Experts of a small language model.
Size: vocabulary 16384, 33.5M parameters.
Experts: 64 experts in each of 10 layers, 4 picks a token.
Training: a variant of Muon for the experts, 352M tokens, 10752 steps.
Below are experts of layer 5 (counted from 0) of a mixture-of-experts language model. Rows are named router (the router's row for the expert), up (a neuron's input weights, with its number) and show model dimensions 0-223. Each number is 128 + 24 x the weight over its row's rms, rounded and kept within 0 to 255. Numbers have three digits each.
After each expert's rows: a language model's description of what the expert responds to; "mostly gets" lists some tokens that are sent to it at least half of the time. This comes from a sample of Wikipedia text that the model never trained on.

# expert 38
router:126127150118136170111132171149128124113151134160104138144142110167120142140112153137119162133133140119096116121150155099145148113149121148128105119163129094146162148150122121104113131093150094145150135131171130131130111150101157111169100136097135136177122119149175089110151119115123130134130135116102150093161076120113164149128094175126081143068087145170132123150129114133152130111131137147107128137192132150147115129101164123153083090096103122143146174090122114140157110107113142116099097133148139107146151090123171111084115119136083115132098118137119138171156093142101083096136098079125089132136119161148119127093152089117180128138153114097119114107143101120112159178153
up0:124097133114114146155116104152141154096147149146094166154114124112113121159147119150151118146134154139168115115179120115108085137124133119097108107091127128136135133122110108124186145149124092106180178108086119146125109104102111148151109119067125130138161154132139119110170142122136137154124138132118104144104120103119126185123103125115083153135147128139094142145098178153161113151110147098114118087098089158138158140156107102063088182178124132154176083134157145151120159116114127073164125115103130129154135101143155120133127157146129110116123119089126123124142159086116098129139098134128141131102125186067125129149128133170136119120137131121144128155105121156129147109165
up1:123135155069163108130144138166181126097096098164110173147139150124136116176140146140074133120128141103112132095113125122143111076133163093135099198122167109104135129119155162114174174097147140121137132109124136082111130094157137101166104169109112135122172154122138098169126096151122102073161112152087116124158154094120153133129165137115144075073154156127138131135148145128139129119093159120115168124152094110156120135123122116116132166114149153091084135135120144111110135130098112125163142148139137133119138124130158119108131137134122124094140115142142152105141162124160109123100089119093103110144108140076142142146118168109141113156155128140131139142097080144139119147130
up2:109159096113157131105119145112120105132083130168127107149159108122121096079105132149161155106115162104126125133154122158126124119191141096115105151154168113115160138138164139132140092143090081148110115173098117148136128176118150158124073132126169164153141110136137117174133106175120116148090130104120138108113144092153123136123196139103153128109127110137141134102137136132149156126100136115084109110142136137105162162148168127099119125129136149107090147121100098076112149145120134106123139138140115173153106129133131165134074142138089112099148120107112073102117100127126097112148093134094128141144191097165129131145134099104171128135149145140145154109146154111132112091104
What it handles: Inner word pieces built on consonant clusters, often after c or p, such as eclipse, exoplanets, crater, subcommittee.
mostly gets: "ograph", " cl", "urg", "sp", "cl", " dem"

# expert 58
router:136155103145183101141116180127118136119109116186094151147106131178144125147095141133100112150166099111131152096144131091108118147112143128126127180127130099143150096109131118081147140121116071144095109129158168109133102148111149117149100096101087151156132139152120110147138106115150181124136145131118141120146126123116149155140077132105084148107113121166117120134141114093129109115108160147152106078150119161133138139139166133156116110096100159123130145100125185109161116125126180132102087120190129117140150134127126121093108099136126111112137149148101181119123125123074063126124112153121111144126143112122102142104108133072157128154145109141127131094126166095139139148163
up1:122128101144116084147135112163101117127138113160119093101111134137098148136133117087084190147090130119139131160165103116183161131126154137076150119102117102135134127113108106142150112135080104143161102131131131195138155141127171078159168122163114132157139151118130138099100129161167137138115128063173130118107101130128132165108127114177121143095124120141100120102109133114124131122133119137156127135154111110177127126133102100096136105131107187158137116123151109156112109115142138144124166136120141137147137110118121094084154147147091121126119179104142128098130145091171110126109086111128149139137114087144162113108102095089165119116161111159133097116077148130125158137147
up2:105079126108131105127107140176101117103083089125112174119129132121120128085098174156125139122120107127089111103144132151143107107111148187135113142138154099130131091109098080115123126127115106172137156158161072109129121155147081165094126170133161136096105140197161108131123134140118140104157115145122107138098088105110141114164156147138121178103122146132121143128111150107128113129115162167159125151134138099119115090154179139147113121123103141124114172116140123106104104137117121127134079124140121156141133125171109152122158103087126104103109134157090150156101115086115133148118136147173110170189073115118127109120136111115142113119147126111135131100103140159120130151161
up3:137148120097076121122130105160152100133072134138132139102135156134192158149127119112138177121094087158126147122139095108096135128118152180114134119150127125128114098089142118099132180134092146112144150120091101073143118169118098099136149115148120133149150106128166117102116185132132124161125136103105164117127108148126142152104150134161116163148176109151122134104139157120126132129130130143161120127153148117132134134165121097153160124122111157128118145104116140155117140148099119108058095119160115087111143143156142067108153182176164120064151109085139103105139105115140153152104087124126130157118102135129115141149122134102128159110103139141090121107122152106091117098135
What it handles: Spaces and punctuation right before numbers in ages, dates, coordinates and table values, such as "(age 58)", "July 20", degree marks.
mostly gets: "′", "°", " Coordinates", " UTC", "978", ">"

# expert 33
router:120126120117141112097119138146111103133108125187131115130172128189144115174113138117145118160192098131107127132122129097151124128117125157071107153141111116165101139112117123114153151176169085191129110153150153130093099169089124114140133103118153158147161152167133097123129148135135134130104112176135151110140089098101195154134114144073101149107138161186091127162099105070127145121104165124143097130147126141138161129117148138128120119099123171142128173134112153131096108122116130097113074114160105121108149113128110107130144146133122117127124147124108137146141129117082095138139118093121110131138142148153119082087106116111139137139147118103114117112102136128085123119166
up1:130137147127131138183132168130164105134114156148131130124111112104159126126139130137104134127112090123135124119129140178161138114136121158097141123116126145137098120136157068130125162138119123140093125128134167137136135117105122107126142144096145165114167153130185119102142116111102121096144146170082126148151114097137118193133152125107111131112143121134125101094117092122133107148137099100159130117121129133082113154127126162114144122148117185096135131158106149110143139128143069108125108134149054140121153170078112129165070178148098111102100156114113134090115085098177088111125128141154099102152142165158116136131103125130189131149110108145135160114116164135102123161172
up2:143129152099104102113129139130143128182151156138132130156164129106134075193149130121102075109142142127113168116121101158112160137135117152143128117091101116126193128121095123137141105151108100187146141129147142140114087165149123135178097102085117132145109116186107135133135123145123138138124147139068126155155126129114160142151132129083095105120121121168160120150103152107108172127094151142114103104075131124124102156117106116092126098106122116144070181139153120125097108164120144150144125125168115139143116108125123098099124089103153147095127079091116119118106167106105146108113162129162124173144128125149132090154088103119102128160128133143108140118129122160109130134125
up3:131129118110113110124166139127120151141191166125147134118169103081133163156132150133137105110139105081119182125123131117138101111127115133146091103093118108122143154150106110116159141114140139124140150121126135136130129172108090153101090123151133137100153134130130158121147103159087071167117144140108128044139128134157107133132140142125137102096106127116174174120131116123115136103094139154104099144107114143175143139100119117131108136161140186142118149099088131085123128100150106077098088125168145109138210129131146145084135140115107127094138096143117104133150136125152126159103124130161139171141153100110153102128125129177156111094121122144133097111144087119148110105104
What it handles: Year prefixes like 201, 199, 198, and spaces before numbers inside sports and election tables, such as score columns and pot numbers.
mostly gets: "201", "198", "199", "196", "197", "195"

# expert 36
router:119124111156144157117139159153113090145141081177126127174139108155120133169075145150095127169161086088153120137127146074148135126139131139100113153126127110141132133149129105107140139163137078150114155112139119139103138154126113084159088105131134128164143137129192111101154121115103122126167119138097154094187059121104144167138131145084087114103117157147156179131142118124138107085107146145105135110154128136139110166108140163105117157119105141149140150096145116114083088149105140118135077126139138108126139098156159103119144123117091111121090134142103144123164151144103124112157121113118121139148172134160140135117153108145173118115138109084112124100150125128084150129124
up1:142134132140119114088171115168146097121146085140138127139190176137086103193082138156104161154103119137135099122137109109154121113115142083143163135119106118141123120126154144124179123100127134143061128140094102143109140175123169096130104096155139144138155164099117122084108120103142127152108104111140108115144107118082146136170157123112126131116112151128093151146100120141081112100123132126101135123128143122132135148133123102152104112155167128137096115118124149073125136112170133138161154152158123147143109160139119075105072124088126116104153145096094126094123101126145132086144111150139141117137164165128132163114138101111097116157165095142147153107169150116097104135135
up2:131107135130117146132107137163137120128138143110080156157154120154121140112139133094146128139153094094139140088117135135141113096140095107161137144176156110123118138130125179145135146140078110148158123162166129124110135132156122130127141112123107122140112119119179120111134161124123158082105177118084149125137110126136141150090140186151075113130126125130209134161126136125124143077077160105109100136144159109118105132121124100136132144178146145148146160097133138156105100129087142118160105107111163134108166090114147124162150159172117136143088112136073113115136149144102101115144104085127151098126119150149150106137119143133168141058110070121116132121165160118110133140144
up3:111161158129109137172084160129130103125152137121146204162135173148152173155147129123169135126110100131151109082155103104129169137105117136183148164105169130153096140108161128124176108150101145121145162131090139101134129143155109147163130103133135121111112141142133145108153134105154133142102144165127144106139154152103139140071104151117106111108118127124111158087170136130113134140102123174158110130132160100106110136113118165144103150174156125141117139111107103099122102108063188130124119105133183123166098133141107148111093126097099094147119136151131136130115126114133121155142083130108166138127150093138149103136157080107113157127105122139129104102155132110106097143124
What it handles: Opening consonant-cluster stems of ordinary words and names (cl, gr, sk, dem, pal), often after the, a or a hyphen.
mostly gets: " cl", " Gr", " dem", " sk", " Royal", " p"

# expert 28
router:139131162138146120109120149126107111083142100168099161148152131158150121157143147137115107127143107170131085116161148110140150145119147150105112165133141080118108077110160112108130125117127062124133099127147153113102135176118150129181096109101143104132137154135157080138158126134099144078118132142116177113131115110120153122101110138125102106101125151154108124133124111052153130084106132124168107117173134136179156145114134165125117121110133169131151159123097121144118125159151154100115087114136104123143156109134149100116088104129110082120114154156110165149134106078122143128111111114138079142153121109140114110166135098107137148131147105124143071117104167131089105155164
up1:091196125175095157128092098081063128102095077141093129099145096103128114151163160138127093143145158139158130124165120101074119118126125108094124107158121118119104142119144119147156167143120128112166141096182140133124130147136130114116102111161147122117091168134148109145154160120068158143141112155124146125174122093094125110090133135135129141127139127172102119119153120128133108138150098135095097143104149110170133123131108187112126138106173132094201127095103116178102162152166148119130106135143123123121130084137113123116146149132111109150094154114120133156094134152117107159149139126098094146128125123142115122134118136153129143137138120103097092102097145145118115128144
up2:122109123174115100120095132132114113110150122125147170151093155127106126121129168126180129145089114112100088088176171144159117126159099112120162131134131118114137125105136098089130140147137115126149118154163146124119159119169121113096080130086121153140125126128157177128174114094091136101112109117135136133108100096125101130118118188121115139164102151144113112105156093084164113089128108154160097128185144183099126166119156137093134101135145170163117104126139124098130144138132104100134115110147108116136139134105091122151162148091141121107128160138086109092121134125140118130124187094116102119162093107163117073130129097110113146156163140109116103101133108141148142119102
up3:118107133136151099120134136122142149066100113073140103160178138118123086146118143129139118099068121142149175132138122118102133130111174137117127157110105132140136163111155134086117120173115124127136128156111123095081116115144117155101095096116116132159133131159126079135135144163150159111131143116099086117140113114114128125110094127112140122116151122132129152124111072156126132130086157165182101122125152106162155151114131113122114116114118110129122142132107134112144163114191133183177138103151135144126163106141134120155157104146100172146116128141088121133079131114131128151112117121128124107117081095117128143119169169050099167120136121180106125139179141157133138152105
What it handles: First piece of a capitalized surname or genus name, common in taxonomy authorities and name lists, such as Sch-önherr, Ch-r, Kh, Th.
mostly gets: " Th", " Sch", " Bl", " Ch", " Mor", " Kar"

# expert 8
router:159125116129150140102112129125088105132139114189118132154149105157168119147166154160085130170132102130147111078150163083142158148132103157127111168138108075142134121088156128115124150133152108149136085137142144099113101157075167100134125077124113129135150149132141063124151118094108169117114155143115149107180134124107147151115109157126114119105141110150129165123095114087130140103106124134157123110159141140172129131094157128140115120131127142133108166121099113154112122166136166135085060133143128123127111101143154107136085123129113123083129177140124154139145099112113139141093125131138115176147131128131089118108168067109146128107177117126146108132142137126140142120167
up0:102121072120113156142133147144112091097134141150142089126162130129139163147155166138102103107120135137094079140119135151146141156093096155097133113171152129097089182100100124166124110074134125151126150131161172118099091133125165079113104120168169121099081157164141120087140115134160143138124104107150133111156186123106084142096130107128115135114130123162141133098088140143136116137132134111152132133171159134110170170145118150126108155147101113150090131128120131139099131191112145144127097113130118143139120116154125119092118121165140137084138139144095149099139125155118105134140107160139102120131086128158136147147132115134136183130085102153156116106128131096109110107177
up1:087128107121102083061091147151143146127087107166109130131100188128131108133106193183087075100146132167137141153099129084133140116123119160103107151154120122125128157104152087135129107104113113168130120160142110149137100149121093107142122123124163160116153113117106110146096131096115137113101135174089143143129119097139155153107120126126110120127125170120118109102127084116102151126152132102138120133138168115147164130143170109129145108108085087173100129117145155102137095103115163120106079180135127119157130083106127122151144143141140099116098137104113127115140116144094125126138164107128109099113135170140120105123139110173160144082167129120162120106118098159138135107128
up2:173035153127147077117109138078106129130120105124111159110139174139097163166130170140147126103110089129106146136161127104145149121144152144115099178104095125099139144102106102136148138138141110179133157165103160152155129131120144130133081165127074153121128157152136146122116136130156130098100151126130127103114105160154133116120093143084109102161124154128143128141141068122140069108123123168134147095100131130140109160155156152128098112085141126111136185121154104144116146113143131134110137143138114127115150142118097134117129151134110114166160167133133126139084098129121107137147105102096129129103174143143135117142101112072110168114131141105074154103114112121132120132143
What it handles: Capitalized first pieces of proper names, taxon names and brand words, such as Strongman, Turbo, Cypraea, plus LaTeX commands like mathbf.
mostly gets: "\\", "mathbf", " $\\", "(\\", "{", " \\"

# expert 62
router:138104139147153148095134147128102098127151127160103118160135145156140106156154162147114129164149122131114121104148162091149142148152119158129108168130117079136157113123154115118128133118148132200114099133140155116117088119074157117117115092126133168162128118165142097078136129090114145088136118142103153094157123121104152159155098164085112115098130139144121169127093121074132114121106123144129139125172134182136146158116152161138121114112102167126148169130114146121106114147138150133112137120163110091155119103144149111117126119145098090100080146158123172134161107108119065141142121129154095145155148136152079142091114054113133150094160103136130097127138119122113121136132
up2:125130103149104134120125171116157152136110147166121127143107116129084122141155167115097135097145188110116151161114131101097157148099111156138138102128105139131148129135085090127139158142110084124146115149113126136130103117101089103144135152174132155154095116143126135106133109115167118130124173101089150150094109119152134183103128135134151108150121183128118164126148138139177108121129161161155170070115160130121165121102118179087110126128129138096094117101110097142125112088178149101093146110146146106145108163108116111121075180109169135117140150108158119127148087089125095130148103160155123135140117140133104100146143129123177135143128151132109116146106163132104133151085
up3:168129162135156068146113142097091131108119154153109095128106126153132085122154164153076121154143131142169131148111133116140121083110169119140114180131088138133118134135109110171144112133158163109166098110164133127147149142154157068154120123095124143130106147132127112121095098141193128113133104181133164106104126083130091143101112118088125131134054120077109136141150134081124087116126130096163120148118120110119088084132150089097130113155132144154152147161155099139136099125146147114138096163153138102142129117130122116151135132138117124089134089118109131162117140107158131136109177129096115119135133134106136081110129128150148148099150127166151129118145114140114099151107
up4:111105179105116106115140158097110132158116138136194165133138101111129113146156115088109099128172129142127140154148131108106176157075103166112119102141137144123119140147131108118116114161138118134163131117104150107107094145074159108141122131147136133107122122157067155121176106139098121123143086124105124165143098125083104129099103110112130098087110156164163126139132153105166129093124134131091130123143111134091149124155126132117113160112136121122146160125136182131139137148141106127106089111147136102131150116169134133121138168191115078121129111155142159112126114155126143066133118149125102077145086180094115126126167116133145119119149123162105155146166123128108138127182
What it handles: Articles and adjectives opening noun phrases after prepositions, such as a, the, new, local, flying, powerful.
mostly gets: " these", " new", " main", " military", " any", " local"

# expert 9
router:133104118132158112126145133121088104116108117208126120141162115145144118133142150190081125166155107112122143099149146078133163125103101154112114172108101042139153121065138132110103152149153083149143108129147147107081108166101159102147111103140125128155142164139137063120169122110110183086118130122133164111137133133110151144112097169121116108115131134151120144116103108084141128106105124121136106117169141154155138143115158133140102131124130164152102171130122139141091120151100134124103066126166134088158114113145158106132091112132118130104111155153119144129175127110123145121092130129153110132111129135136107121115137069120156135128141120122133109120123142128136130125164
up0:159123153089183124130167145158104118105128184160135120173135097099124116129148171117130127163176146121143127075159128087117173148142127123137136135146111139113130147125138146145118154131142076162113100096135126117141126129135132098111110093137134133138097174139105159094101149152130094101108133116151126133122125143108148187119100097118141144120108109160105154093144117105184124090107116175130093130145144151142111127087125149123150103109110130152162127145189114094127128156156101128146130105102127079102137128147082109178132124125094100160141152155119137131123144102092107154116132098115152131138172158127091101147122101143114118120113075113108153104088111087162157117119
up1:139143105169113087138109133160119145112147137124099088110153072174185121134081115141088117112111104140153128122139138093103131171103142159125119116126159118139148125138140115146104109142153172184162167125110119095094137164099137098136110101154124144113161131127179136150158134152140129133120144101097171106124172159089137137116144139127120127079107149131121172144101151104140107129157168134132130110117173097086164144150125148119118146081107157148140163116084131100120117142154100089191129122131085111084140106091138138098109117142129105124139143120118164115154114101110162121108118140088126162127136131117161153156107120151159135102098139081130117128121125146171112140128
up2:160107174128154149160122079160156109118116144148086127172135097120103145134146137154116092142143176111111157148117147132145096136135137111124053159142153073177112046115145116108135145141114118092083128147134116118093103189124097119138100127156132122114131135181111177115147148131086141093155181112134142143110137131147111138109098148129087145127142115117090102129159121099107119108123114092124094138152116139109113114110153138125143152106100139129179077137132169137128140169111138116126136139098150101144127113181144117118134113147137119131154097137111110147149112119104129154130108154179119113108114121146114126098114075143137142093133140170130106091153133131123142132143
What it handles: First capital letter or opening piece of a proper name at the start of a line or after a quote, such as V, Lok, Le, -ović.
mostly gets: " V", "-V", "-M", "ović", " Dav", " Cas"

# expert 59
router:120102144154133151121149133128098099100134118165097149117179113163154113144121164112092165143150105110114107119144124088144179118105105152104108138123131075127140124101148162111151143115168118179118126122115120124101081148097162125166108131103136176180163140170124079061104113129126144132139145127109162109141097130114156145133108163108130128087116126157142169142103098128162122078131137146140113145161139142114117139111139125148117089126139149109175160105117155130117096148134170151113106102160124130154116086149136102111094114156112092126124125159112148134138133127077071104134106134140112124115145164151116125074154117125179157088127114128136098109129123095146127145149
up2:154120120137162085139110151114187175117083127114113094143126114102113131155112166123128151166138107113117111118151141094161134146143104157127140106140100098171156181138087096127142131123130101080137154142132149138106145083140152185137114119122094129105167153130086092125135137144131097123172147128128122137136072115146164140128117156166140094130105128161100129123152123151134140147131152120125121103140142119140077124126140095119130134180153160156088106148160108146114144102141092096093120090135120134115148110172099138188094138119118111111137089167162118132154118112098104133103150172144124132134124140145162120114152185117117188157113107119140111136102136087110141143146
up3:113073178118153144140153130182132119102121097144120107101127112157146164144117142064129186140120130120142112101142128124117136149142117145105132116118098131154102157113136153138103118157105140157140118109106090091095096166160131128144126122118102129118139109115119158074133145104095144132107154115126137117154126113123177141164119127109112144142101143118123118149127074105100153160130122113165169120127176168108131122150150115188086091070109102147140138138163117126134103143122066149125131156166088141111144098154134082144116100128124106106161144125102185113140099136159128111148110143103125128124156134132127182133149130166128144122097077109164167121151130118143114103102
up4:121133117183087110104087109089133163124163107164108160159126151144126127138155157106174120122102130165176136147158147100119155161138122132094152107120166163174069090113122127132145120117209122137118101104136133139083124122123126127176139123139149121117103105162120132123119125148141109123170172111082147165129087155140118125171082149144100138121109119115123137106141110120125147111125130127105132127112125173126138104178122135104158120147110125100098098125155116102195160129159148130108141139110131139121108109118128170155102164163166134094112132129085153119119099095112152100136134090118111119137147132152125111143078144102096105137118108180105127116150123135131097115153
What it handles: Job titles, offices and institutions in biographies, e.g. President, director, Minister, Chancellor, member, politician, University.
mostly gets: " member", " President", " director", " president", " Minister", " politician"

# expert 3
router:133161121115160107128093176118114110067113104163103150139149102163153119151134160140117120125128105154149138106135129094161160129122120160102126112144082097146120118102130147136155128148139115132135092152127144130074135173100148139178094117110149154158143138147150105135180119116124128137133107172108170104126091113125132110079109145129092120091128127170147161148158103122150112078104129119150133092168151159131161152115159157137079137134109172141161130119110136160106107135120148175133068112174138130165152104168126112121108124150105080126094164150156137143160114105108077140130103141140070127146122126121109084107148094110134144131122113128152135114107128120127109136126
up1:102156095127150136148193103096106129162128100150107140140094147129121147129165179109149137105119079119091116120144123118153094115161138114139122152133091132130148162112120112126145122113125092118118140110185084103086109165132163112150082093123117116127150121118106151131122124116142094103114122105142139145143114158134120055182109115125124141114117110124105145100150142125123143115112144128140102135146104115129157067114130162113121117139097160125105151141145111067171116108099098145152131131157143155083105148149129133107136151126094141144111131133131154142132125147101137147153139130144147095142158109093159088123133049102164113216132141112155131148123108151092146135125
up2:132093140155131141136111148126146146121133145163093168129164080113140123127123121165115106166097163131127164152100110110113132134149119114148178143149119095158161121152109105098146159124106112126173142117125129135110140148188115137115110102144080133158137155148164168095197093078149137115115102150094125152086153128147131092116101114150156159141109141087091148089122123047123144105157101137127064162131109143135165123125111149121119121127102122105111092146148139111145143139125142127103139118135115118138134155162091116145152082144119152151126194136133150120159106099102132150096121119123124128135149150110126154146139136129140152127170125157138084161149157111148127112091
up3:121113139150138080112119150117139092096161091131129102136155099160117120140190140095123112163136077108141135160102115073121164151154174130163134132130121112117122137114120144135121106144145138115129110142119155149124118100113169118149198111161160123173106124147086135093092108075087090143178135093139116149127108155158156117128157134149120142087148112091133129154143097088102123116138108131120160118154141123134101177131146116096098114139115106082148124156157153113083127091088139142145097134122120150158129113102134128143180133152143153109135152139133152179132118151106105132110102109120114104100124141145144130103139102084135103107088116160122127085159150132143164152118
What it handles: Final word pieces of place and club names, mostly British and European towns, such as -shire, -bury, -ford, -ton, -ville.
mostly gets: "shire", "ston", "bury", "ford", "burg", "lington"

# expert 16
router:143126144125133100140134121114144108137114117159113103151167109116160118126109135120113123138141092127148109143160135087123167176099100142083138137129107061147148131136133124101141141123155109166114105146126119094137107152135139127187086107103094154161162153164160079088115118112127155123118136117140191117171105157118145132113084154118132118047107118140124175095149089121147142119102135138139125119143142143134116167120133164122129122121140159123126151112117141151094136156120139143099116125168109100158141101159127101117125124147089092118074185142115160112168164114101102108134104119146111166142129140127106109078140106115177178142143099125128093104134132095152130148145
up2:154151109113122134162172102163142092118100137137146133134169114120136105120117143106113111100134158148137173111127108101153186156125132138139165136095111132155117105126173130119080099136137135135133118146169141147149122164116109149122114060106130112142088147164135156133155138109154128124102174157146141099125124092130101154185083090170103146116103111086124092140157126123198069132150145129085100125163167153122134128131112133155145123156115127132122112110119137127144135118152133144102102139125108131160151104114125101102162120143102121136085150114155124142104070126142122120112201111095140125110111094112150107133100134078129099151097109109151162120097105131111141117144
up3:122155130120096104128166159136128133100133150133120120114110109145106099128060129121150138130199080105099163161185107111112116109071161123079103144137131099173145085126153152147160149129112101157143161092078117137109143140144139109114115155135131154134161119143096132102149084164131120120124113140110142128125120117173148128137108145178084132139101092126119129106111116108137130106106096169103162118087116145119114115145147135148119146088133106113103112082106142090116128104146136118135132110106076092110143108179166139129134126145108134120136123139117114101168150121118146098181155134159143126124141150114161143114150119082178147101140130126108153111154122070107138137114
up4:102124108163133126128122102167194149102149132138150135159144152130110110127136127150078126092116138126147113141141132118094140096091145133136136168114118137165149106129099123110077141123091093089084129143133095129155136137125128155179163127125119113109148116111130148129146138088123157102089112108137117117190078097145177127100094111167122095101091113159138133117183137114094124120075115160127119112140112118128121132090115131100137137110148124108140120072112162167148148127141151116123113184153149150107157113169146146110148116106137127104121149171119181097129180124136133127098134139168113147099151136135142143135153083127154124102133101154108150115121123109117124146197
What it handles: Head nouns ending a proper name of a place or institution, such as Street, station, School, Canal, Temple, Museum, Airport.
mostly gets: " station", " School", " Street", " Hall", " building", " Avenue"

# expert 4
router:145148112106163125123165124137116111145121135157101137130179088162126123142125143152113129174161103137092129125133187101152103136120128153121121167152098075170077148143153117131139161143149131139120125144116137171082105165093139131139119154141110176150179135156143113125095117092100147143149148118132146086113110119120158089101077147125092108099110133143132126113126154106146125101109110118124091139165144127104134134143129160147097099135111126125121125125074168130079096128127111150108112116145143112151117121155101106128142099170111113093117133177129173134180102122148110131104117118170141123159148178090101112083125096099147148100115126103122117086108137086113158151129
up1:145154090088102173135118153132135126122093130139094148103132141136134113111157158151132150124126101133127079123173143123126093106115093166149132133099166120126092133174128116129130157171131101147099108135091129113109138179113118131129160166143111111079103128158139159132131102147086135138143152124123132108152117114126112116123140165128131157074139146141137119113135195098154110128121112103144132108120131147142112108102090120121120143085073080084121134134063153123141139158115093117130129135180127159104112137198156150139136119138132074120141132148163136149144121123116078149164171137158148109100149113113114104171097140165122099118158111113126107157141151078127147130140
up2:146129118115101105101121146130095146122142160137104128128151125147114114147136094160130154155148090125119088120160119142113081139139137127117161136117142138121150157135129104094129131103155137137154187152097133131126114181109129099149129087147110137189122161162141152150129191132135092136126152095123142134085104105114149113102131137098076120148123116116137162155111107093143138136145092141104140141095112132185119108107146125103128148161095127160152142149134145124059081116116140141130071100140113118187109164144153080126151107137172058127161142129102142141140113124141133106162099161119118101143132130103137065124145128138111129120127134140122134086093107111162109093112
up3:151149096159103148112167144134146150138131147153133096122118153152171090148145114125126118122082139120106095169113140099134112117110085082079121095120167109119105136141126116124096157181125142089137150130152128093130109093136128111132123099127150115151148160122124125089170158156149127174150101119134166109151085110134133136151132106156143153116096121136133181134142133117112104092149140130142102115157127114126120124115138111139080161114130101111128115107157142153123122125135127055138138079089161104122100118138125108106153113149158137109096151152096151151153083108127126121156106119102133165147123165134144133144112145159077154165122112100194102186144086112165125110148
What it handles: Inner or final letter pieces of foreign names and uncommon words, such as hool-ig-ans, kibbut-z, Khan-z-ada, mandol-in.
mostly gets: "u", " guitar", "ir", "ah", "|---|---|---|---|---|---|\n", "ak"

# expert 30
router:120118113147126112092160119135120125118115134165136132105166088140134123183127123146124110164152105148136118129142146115149129150101124119105118168137137100134120102104154122125140133160158079118110122133161167124095128184102127140201108112105120104120147143127158121136159159122093167094154117155137181092111129117086164128136064123134109108092112158143127134136121090087123145086109153119167119077208148135124151114109138157152115118102139134134164158120136148101105123155156157108136085085136124139161126109141135103093118110126100111124117151142100131118164118098109134087125104124155093131125170122129110119140143059098131169103144122108140110119132177120093116149122
up1:113089097110061138130089153170136127136134141143149111121197121098167130108102125097117164127114100149160167102159141103149117119125102125117150149132110121157107133141111137075119126111126136116101129103147125129134136097122098113145128137132137188112135129154148128111166185140119150133150108147107103141129096137125140154120133137158108122100067130107140135122144107153143152104161169152156112113135072124099162129132130145166127145140151103129124139136174168138145124087163141121184127137133101065117144147119136141128118142113083114112149078117152138101120067129094126129089109117131133123126133103123110137143144174146109161151121131157126145140178144169100147071079
up2:178135163141124136099138162157098132071106168149093126157127146125179105142113095116163118156150120125076123119101136111135123167133139144155164148132127141161090108140155113140119117151132150125091090155087158127112143138130099135108090152176156133135127125142130140125100131113067133132118111141117153144108133116118139059073159091103156120133123146077140150147144113147162130085143120161173116138123148120124152124121157119094116157103141169151124145115119134121125093138114128145130138101146133127140099130138062165094128090152174145119131146142149138121137097094100135118115154100130129131112173122161089093131122095101135133150090070115128094125125131099144144113082
up3:094131121104118107131126108095141151108136134134123135094122129124140121138110147136126119153116150134108147146097156152054111169127125125123091137119102139099124132132105062129133159097166102143146126144158162110125077116095110116153078163081131151088116157138159129116124121107116124142129145163098128130116124125136124129123132109105180100103125125124163096122180111119087127163138143157133122152140125108085150081098119152165105160121108172157147146110143140177117098159137093090168101176116139129139164142114147081128073129140134109138153109103105114141128118148114107128140126132143080153133148128135167129136138158186109145178148127133130068127131156163079118139103
What it handles: Opening pieces of non-English personal and place names, often in tables or lists, such as Maz-har, Kar, Gu, Sab-ré.
mostly gets: " Gu", " Z", " Sam", " Har", " Kar", " Mor"

# expert 23
router:157102155099139116109150136108105140103132086168128098135164126132162111120109134170126127159122088106115106081135139102124150136114129129112126142163103050142117110123141108111129140162151113147131083134137122124104092150119145114168119134106133147175138162164114076152135119102065133136144128099118158115153098146115176132104104158113112126094129126127140177137091135097131125124098122132133097103155157142113136167116173155139097077131102156142114163150093162151110099140117137151120117130171122091162150119181167106118087104136086097118108162171142154128165117113110075143122141123112149138149133152138102133083112095114167155133150102126108117125170133130143128135133
up2:106113130127144140097115117159135121098135112171160067135120112137108116123150086171084181150121089115144131124119081173122113113086099096143116158169112093121092132141152138074126132142157157130176108126129121092138164137086097132099149121086125093168123140146064124119161128087101148129130138107132182155147081147132128143112125138137134108092151190121089113125150163146112140120157139119102111081171092118161113117093130137164125087113147104145130123128136134136137115127125142116100125131133140111114125132171127105155144130132111125102167155113138115179117124138118108186135145130130129154094173107129154117149126111143118170151144121117129104153162150141105115099132
up3:149072128103160139131134114158119121114117108115094145150165118150130154131138134158084159082155103120115148158162147105110148129172117130138144138122150114111096137142097104110132137160183119128125121135109120132045105183146124119139120093135113161107122089107112137131142106129138102144160141156085144106192106149137192115136106129114100145104107156101148155146125125151093107101119155111151126093095166137114169119134130156117095153122116085101088126107114134169129109078134118142121121137127135146142153118159128176149112131156130124151112137145097118094120092116140130116086145115118172121140135132088116159117107132131123151096104134153106148083111112147078164167085
up4:144158159153111147139145135100144152141113121113092087095123146159121125110119124112161156124085164147143176137121143115140111124129167156071107165127120111120115107177111130092119143131173130126132127133204101092117106137109084130105111187157128114127141120141147096128126096116155159089123116103143151138146118166131151077152136115104096118099139155144143152141165139149145098143121127096124109093152148123152159109091128104128131093139112114113148113153097133149151107153158125063113087124099149101124176136152121136122157113118090135137137108153120144069105134100158123124147121132131097154139121165110078109101164114116145111176135104134147124177148122143124155173150
What it handles: Pronouns he and she, plus final pieces of surnames, taxa and technical terms, e.g. Parkinson, hormone, Naylor, Hall, Center.
mostly gets: " he", " plant", " Hall", "ensis", " Center", " she"